{"experts_per_token": 2, "moe_layers": [0, 1, 2, 3, 4, 5, 6, 7, 8, 9, 10, 11, 12, 13], "router_score": "softmax", "beta1": 0.9}
Below are experts of layer 10 (counted from 0) of a mixture-of-experts language model. Rows are named router (the router's row for the expert), gate (a neuron's input weights, with its number), up (a neuron's input weights, with its number) and show model dimensions 0-63. Each number is 500 + 50 x the weight over its row's rms, rounded and kept within 0 to 999. Numbers have three digits each.
Before each expert's rows: a language model's description of what the expert responds to. This comes from a sample of Wikipedia text that the model never trained on.

# expert 38
It responds to: Common nouns or their final pieces for places, vehicles, businesses and sports: farm, railway, bus, company, mine, horse, football.
router:472577564553553478521483498449533536538530412524385565450531551577476521573433534465474594502532466562411559448491565492502508543444442573559436407487411462425529555551522502508498605538547454
gate0:529499556475477521569535507452573539587556517553390488472443534542425553574446425566486567547497451588512510538417547501418466576497500535571473382460572468451378528522481440536552553549535487
up0:462503530515478486404547494585470448442475489511591501450512488566452440523492475497512430515584542404566512589444404494524464540478459463446489556474429479529508479499386565581473536551541524
gate1:499526529547489458525506510431588565525521499497517504468544572453412546490497513466462525544466503522509449537544422548555589494527455485543483460496536526502622549536465570478547411553509565
up1:426495521458553502493537498478481438469468560469523448449427440600568418429573522509491511447509412488557471523475569533461460560392405537485511558518444457494460391534440492471545520484394448
gate2:477551471467420561458444510503487493458549432461590611532529574510529599398466541535487433379561509514452487557553549443441614519526403559555396461521451444468417468466431525455481479483507499
up2:559521409602448506488484493528443434579517574480419469513544530464536488528453500391507456449500552588528518509528418494409439449553536464521444503440447554534466419554474559496478427509432515
gate3:446425511462501479550468489463457623530440527518453497495478516507482496561571508497371532465437601589595493475501409463547489477498477559485513597512511486454484528437462493517417539486429504
up3:496608499466527481471485521518421376502437385502593440584592508552527566480541477486520542502426557496480484508479478431478481559498520540534485462445493550522621577435430537528476440563443628
gate4:440460560472472443503540544521540500470536483444477491465492513582380533529494564424440526492488469578366548405456489482539539570434462669586439510545506415497598537499512500471429509467486488
up4:596535448450421488603461474556486594506599441475641473555443558529449494472473580460481434486455497477431533405499523472500589465505472590585467426457464465412600488469437586473498420496567502
gate5:512540481554538470616436477458520511589484569501509591510522484593472532502470545502358481522526414461482497434525449506477488523516651545497509453418541534536421530509518458373516526496421494
up5:484505550553457468461455535410526492606493468392539526506534517538468507571449401486428468549505519572543558518503492484453499424452449417484489512618555524417475493431512440487609474471452444
gate6:434534550492520440547475452487491430459526341423484435570509568478509494539462517474459459492544526466518559513453529539436490503520465494549508418538513661504454552621483486519456441485460508
up6:562545534466593500432542440535473535371511436519535551481494537432536474584484510499565464503543476566546487498420477493460414574523433473442538382557575548422462523583423497470400517492460502
gate7:473606509539581483392530446544615513637566528528481533551517414540393415476526513509468588452473513598505535524408504512446498506558452469580482449486518448506517439530444484482539520535482490
up7:524487446490519551547427559546433522392369474543552468544462515441571549496551579454474574512579473456520479526535445426547502574484532480484463512502521473505385411519519510473516524327528421
gate8:521528480387545423544491450441517492478548524400490597508465509569439392599508606531533538491464506542478505483433488433461542556491482489556475355458565439466515511511519442548398535491472473
up8:495544486522434597490500501411551482475554478466513500446550507600504437599439567477511576457481523622538476488553512469419560478421519460511549431604569512506432580461516396612486405549494455
gate9:515552583457527413466516595598498571508501525529445544492518556478562504504468454471534565498547505513525466468476567513469480480588500470522556494418517512471476463575503570576522515530490570
up9:589416464400430484505489351465403510565494481504556396530534556407474479492581604553398467468491484494439459508523370468569613509483535551448489536554386580502494516522467509478496516516584460
gate10:501503507489540471481498459447518598496504458506403523494487575474507491540495504488477620570501463483361531487548553459491497471527410552492455454516430500486593519513526454532400507586506438
up10:475483486458536470497476432578511449471577501527554457493549389523411492536484466433420541479587465429485525444439504561522465432514562506468531570456546436529480457371508495489517643463510513
gate11:431518548449437609401489513400580493488539524441476551534467480529498524460492550449461498485524441442494460542487476573512478435542465537515425481464541497439597473526472368531525538458542526
up11:506493439516476569440485488515557495523544473504342431585475548423432470505480512473440524506516479499472545470482525510510509460487493471402481469479502530518537538492445503509434502577480514
gate12:496631504441450458520504544459542581536452474519388576495537451578532540530522499468472485497566464578505536525513559576553505494510459535559506477496508593400480431562552503463574515536612432
up12:543456494485589461544540504517436389443588515494582483511388480538530437479531498492433381422481521404429413481478494498503614583450561473391512510546485428468424541529468513473424446425427530
gate13:426561550522497563534442522502467472461493575573434599502545455506479476620432493519490524505544496630487455540517513479438440519558489463470489451513514487554424495582491394504556556463452487
up13:513511459509430592547426518427482551517468486498504494545447456472434601389512545499403437467396496472500563467446560546538506508485531511537452513592563495375399560456494461427498568432475566
gate14:578559465478528474454414504513442470459496533499507437493579511374548398465486464501460512516494460518447602551488421460487554532614509596574494472538376454601557542486513543423485487502569450
up14:494480528472564513533568556539485456571521534516492512499555518441458552470543503526595559579505480463503452394496463538480481638479512491491518462493522488531599501555508487520520408472557503
gate15:392500460520515580482480530513521510457512477498514598469532479460476520553421576481465431528475445478449549457464507507464538470471458510474536560444499539542507436559477531487485447487485447
up15:400449473513506531437493518504546328418430501462553632523506483566495468545477467470532401565483452469434540430415480587524452524450498479458487471451471571443543488565495437461472470503522451

# expert 22
It responds to: Initial stems of Latinate verbs and nouns after was, the or to, such as recogn, sugg, gradu, particip, ident.
router:461530648534571528536411532483535566468494448507464520429460535499388489541505504399478529485514414539501530468542500533542514491479522509505460460495410445395516538515516536468416575505532452
gate3:522410524469499516460504527481511574502515509533491440509493530535438570493455501422514499533493517521539439456461480498566454433357486517566516581525489486403608437462582420488613460522512472
up3:497505450455438469469580491503594524526486544452514382494464579517513484514453477409530477478538338495543573546460577510523428486434627423506531549502508496566609488525499470427617438489543472
gate4:576439484514477438451456572524448508565485517508485514508446552514539572557475527525507554548595443461474529535512609495447521537583516503657487523495495512529587498505423462528396589550444475
up4:422512479536491481485466535535513444513462475489557487550495439599561528492516439512558462462556556475468498552473577516480384530484565604484410426503469556524532524438526528643405510566467552
gate5:489499504425472558521484505525500523444492475511513509487482411597485466547479493484555525436478416549449532546523491440534488454599543484460417501399491545588458454480554528512545598495618406
up5:512438538545494547477521503480502439492507455508502551417533571468550463473476449455491490486499579530433460529485528449492473548402480545510533496481576433482549454507488448505484419409434422
gate6:493445571502520535503500489437504516477511424360428593471485523560503492486591504387524551488555509475508498483486545408516503466533579460528569495512558507438515536465537517510446507565589440
up6:493414510522503407560462513556449511483430492511546515505492476534505491537594579524388461493417476545399513413414578487447457507623529530550490472520457569478364459471507502533501493489500485
gate7:420510525444487516559514492455463562490499489507484490505358497515504530497571509408495617490512553480465522528487532444544450514610564492618506449493477513494492527489534482406511488361530539
up7:409462541537573533421506419472543420514383412428421480515465426591554508491551516498494499558382563471569490533481572448535490492457570465536480456519533451457490450506483579518540556437551546
gate8:465538607501552532571484541455495578521500442434519549584500470458502488546428505443525563581476483470470426449570565553567492410483495506513515468514459416567478446534522415521421556399393537
up8:411523474555454399555513566461548504479522480480544545534525499612516505536511483480543588502525532364475590558533483561436516641485602453519557459518548480503468439571491514438506454467515474
gate9:482533467434452501427449491442442546513487560529604546458486541476469586522547496471486497415536458520550459446512543510610441454512587442510535592459449517465541561510457622544488412486604454
up9:527560525469464631480538500523526433520495493503529557465435489417461446502499452481539534389473445503473520474535479501521511484514535450519523573491543481506429525480491563448500432531520427
gate10:529547516506474514530524537497453447527539575459446443442556494484361495459479504491583545417505495413606457575445497504520616536491483515470562544463511490537444516512505463510460484435485537
up10:491430545491510471507485512527439506557419466438512534584468555412583497546465559518492498551493525468476457547541531395572558499513584623544487422584530460528481510494520543540519544439537493
gate11:480497557519588577511544453447534513483452541495406583480455470441422536537563630455507499464479549527471467539497530594514506509480546567496570499462494472481489552442464467544453491408480574
up11:508374553529540497545487504505458582511471491495529465576444541519556511537495541488494429549466526481437441474545499515530567443503470499525570483528548473512482455421467488620471516531467508
gate12:500464575494451369511508451522527598435481447528399571489467573400399571454566517458584419564517449507555578471482501568521537525563497522478527499519508513511450488515478477544530437559486514
up12:443441565538556542406490542514474439507493525481571461561409481423623534471552475461552423560513458533534514385517497485461456506469454496497450463521510428442595388532440478505444555435436541
gate13:509534473512497464431485504478433488509590514482594512426488496463510530438531602513494467460509467480565568499600394488551505509490520386455523483550465459444443465516487532508440585460555469
up13:446391511541548526426559488530505449486468548542515529466403501449503530452525508630474513445553523547479529570469524609427626561514521606534505512525516517575515464482531496563505468550533539
gate14:495465556482439574462536456525612541489575529446400569464434476514450542507494470506465416520489495556491532495562507551465510479487523532552445523515373392577512440539527504537453563408535491
up14:429542475417487436565474568457425525418393546556629505539597450519607488472612522463507512494570481447475540542500454452503514549549421488447518546611574576464462449494536514458555416554549492
gate15:511440476516561472541502458500512567525448517440402546469569432509428520434474490471477481486478464500505519459506558480540501501554502483477535475634437545467436446536517531451602433544559379
up15:503575353406539499404455452419508553537484569411433486515589502574539540446484468444514519480548429399460481510532462353518483440604538489452569406513498519515514530553524579474553454488535444
gate16:477504512520511488477531526587579490522504499504528491468420541457510505471458559480538420555415533572473570433558439512553411441463434494531491519512383412465412424500468499556476395471543521
up16:526493560504467554451493566526510417535470470476509523421448520441404482502532472465614538499520410462465507447542391535490478463467449527510516402520477498386461464522484500380516463437457553
gate17:423578584474466475492447503600540485473484546443528586396538481527453496517540568442504520505460372467562516517549490482517457452482555561519531547514461447518456448532478506426475550552494446
up17:439496526460496537550431532531507485481521554457426544326494533506482428525492563518470414566452388495561559449590497472530439552484485506606562580463447447554487379503489481509439537528537484
gate18:643508548541411507461464582473508468467497551479431507540528504452450529468549529508594574460426556539572470569550459430507568485478558489517486452534444395469549502449502487532551511466546525
up18:429495345520463556509484419516543459459509520496547444432461537610546444469518406500500517551467449493575517454553584506513525428482505448517503548574489518560426519519482545344466487508479498

# expert 20
It responds to: Nouns naming sports results and honors after a score or name, e.g. 8–4 record, world record, Championship, Cup, medalist, Award.
router:485531535571516535466428491554575536568514412548495562439386574522492495552512514465489534375526515535498546393471548501497472486452483546548469469527407447434541489490559540404477640531548379
gate0:469465574511541482429373434603570522506555557518595438520494539456488477493572444583583381546573456484492520521605535573546384531496521493524489467432510488431628457480541504583517491520525537
up0:538528450499449566549530466435450468497514459485523484539489445455518478570502506523414479494495523499453459490552485462434550572482484514473582539519510593477434581491469552520539490517538495
gate1:532489523497459436577542508520492508520433510610574564489435502488395540518547567515458515398563529387558500474494463469461500531458381464505492457489506550464521515588556471487535494600393509
up1:503544478499623544467550531503473457511498518391451456474642533567541439497512480403534499558416495472482558547435499448594575361526574584516441441471487420531463449463331445519458504385603485
gate2:481580511516539562554498548516509522523561577477557425585484500406516501430526576450519497480566565488558566399526518536480480450483539525513453464546490522458532456502570558415432607545504509
up2:504457527466487516489465498414509483525566542468449483511505594508555564437529435520460469445525497423520521383513548473495447479591520429565575505438400600484500555564485425434455380507435541
gate3:520459618456477549502436494534546588529472474493539568459503562478492462486571493545540464438503501474524522552380515567513491521501516494572509575586554500436582465537484477375589537470505518
up3:545516536457493456498471463478494490548601473497551478519544616389476413463541515550543555507488465471485558494525576434540513432478527503535470550490473509491498518498545554508525440520519516
gate4:538556518514530468524488512440612524474574487527462511619501511569465546565429556548496434407569574651487519503439447350516498528511459519576455507472533405425544555525539494468572453516511481
up4:570599510461466524488539474367509527546586484466495449509468458524497515565507531500505494546551438477516495509521474461485496408543528469593503427521564451470544457547494456516498442468541437
gate5:502521452464508517534565496492542430510497402549426553478472555459486555551495559529548491428438575470454428476346473434579462442395463488605418479512512531476462496567526620459514534472487426
up5:423508448496530566536503499519575422524575486549514547428561532447511565487526481498653574446492550412492417481435547446462507399392481424635448450534507536457482471504569570494583493424554454
gate6:461486525441494448384536493521493512479597449501479471528430536559518552423403534559472494472564553490553557463478431535516508331565461421476496459448510540526470491460570562444539530555455552
up6:543472584563487534417491518646542452551465476539564528553525427458612462522624503461580480458552513655485491488511532561531560518459574513500513476547502551402592536533498467446495486515530530
gate7:567518527519478490543419572457525597430555433453506501470470506423551529454438543540424530530450421486436556536586464478564517478531397432412452503489534494468483515490497501502485570471485531
up7:485483494508497452479542614573435446618462520505526558576547532448512577645536510500487515455573481527500504503436530470431402571451454534609554487543505539573547413416474505473481488531517535
gate8:595489486504443489573430582545470432525503503420440486479468543464450486564502540472465540543535549508570515392522566425446468443519432522502412498533418476503497474487467434433584457502414431
up8:394447469509458483464579479481518558510522494520504519471585502518512516490505501554481493524443537491458490565439465495537503523410488534543578460442504550502470488565510488558427554516480530
gate9:408565559498409508543442509526542562521568495519525509518579527497460542519514463556570423597541547663540481531592461555478577506539588523435523556476563471495601418448523586450487512504395562
up9:433540460546547564502533444558557433478640520614566512478453537537576532561506499567474486401520522673477468603508475514475550482544496479551499521557436474460573489436427493494572467498523561
gate10:463467596490515461456429511503475523461437389454473478461445614398430531490568430518550550470579529483506419533545503550585516508420493554438463539659499399603522517520517512496490566527505527
up10:461465465443488542571444511448436495650450522453499463403511424532496482574557567505554527476477552460430532504537528493545491512585675510519477501572483536552531536599479501484526483505465433
gate11:482444525466483589459426552558520447517578470549552564450463480461508520557444456513511444563481543544502515523550473555508466542595514493519490511511511412480479434547554439474453520443487442
up11:525559542528501507466580566519444482492465518446470505490529505546452491454508595457477556427466478439504502504436524429462562522460502557505503496425490557446542559531434593488503450488535573
gate12:454492517567477556465460565502467473520497588466530447446485539491474526504486361491492569496493500416565620461526506640430485444487528494446511563479471476569480469549533528451481429466479537
up12:481452547551486568497520515485423536499502552461431382468515556491533420457554551558506515471550441505494502473438620598447532500515488471375544446402430422550537447510467497543375507520550534
gate13:531510576416483541515477459537417504396511502494463514482588560436519451428541526456413489528513503403519495464545422401441512457443491554521496510491538464453507501536540553497511480493466561
up13:411458563468547513492487447551562512463570530444536552498531564408557488459484547506494525560591491586504408396479465599531413407575479476487450547479372522542504568461486499523554430454446604
gate14:546509432436496440481493524482515539529532445494524483461460535488524546432541492481443484546518475475572519439508515492452462492453463559467528545493565525530540536467568436502562591429545522
up14:517446587500503528492486450442478455530491529535457496476509477522479520506521481528429579462490432433512520497515467535474495533362468469563513601493477429547519441574481354546473537445475513
gate15:578458532467545467436501510517518484461559503457494492541512481512543645501469489563404521429502512440530472494478512501476448463579476507500436502488513550534495393512479459458463448487488493
up15:530527480543415403463529500418519519569539496541471484590396469443453529454525532448552537609542568483562493507559460468510552536445447496528489543552526403540509491504481552557481506570388492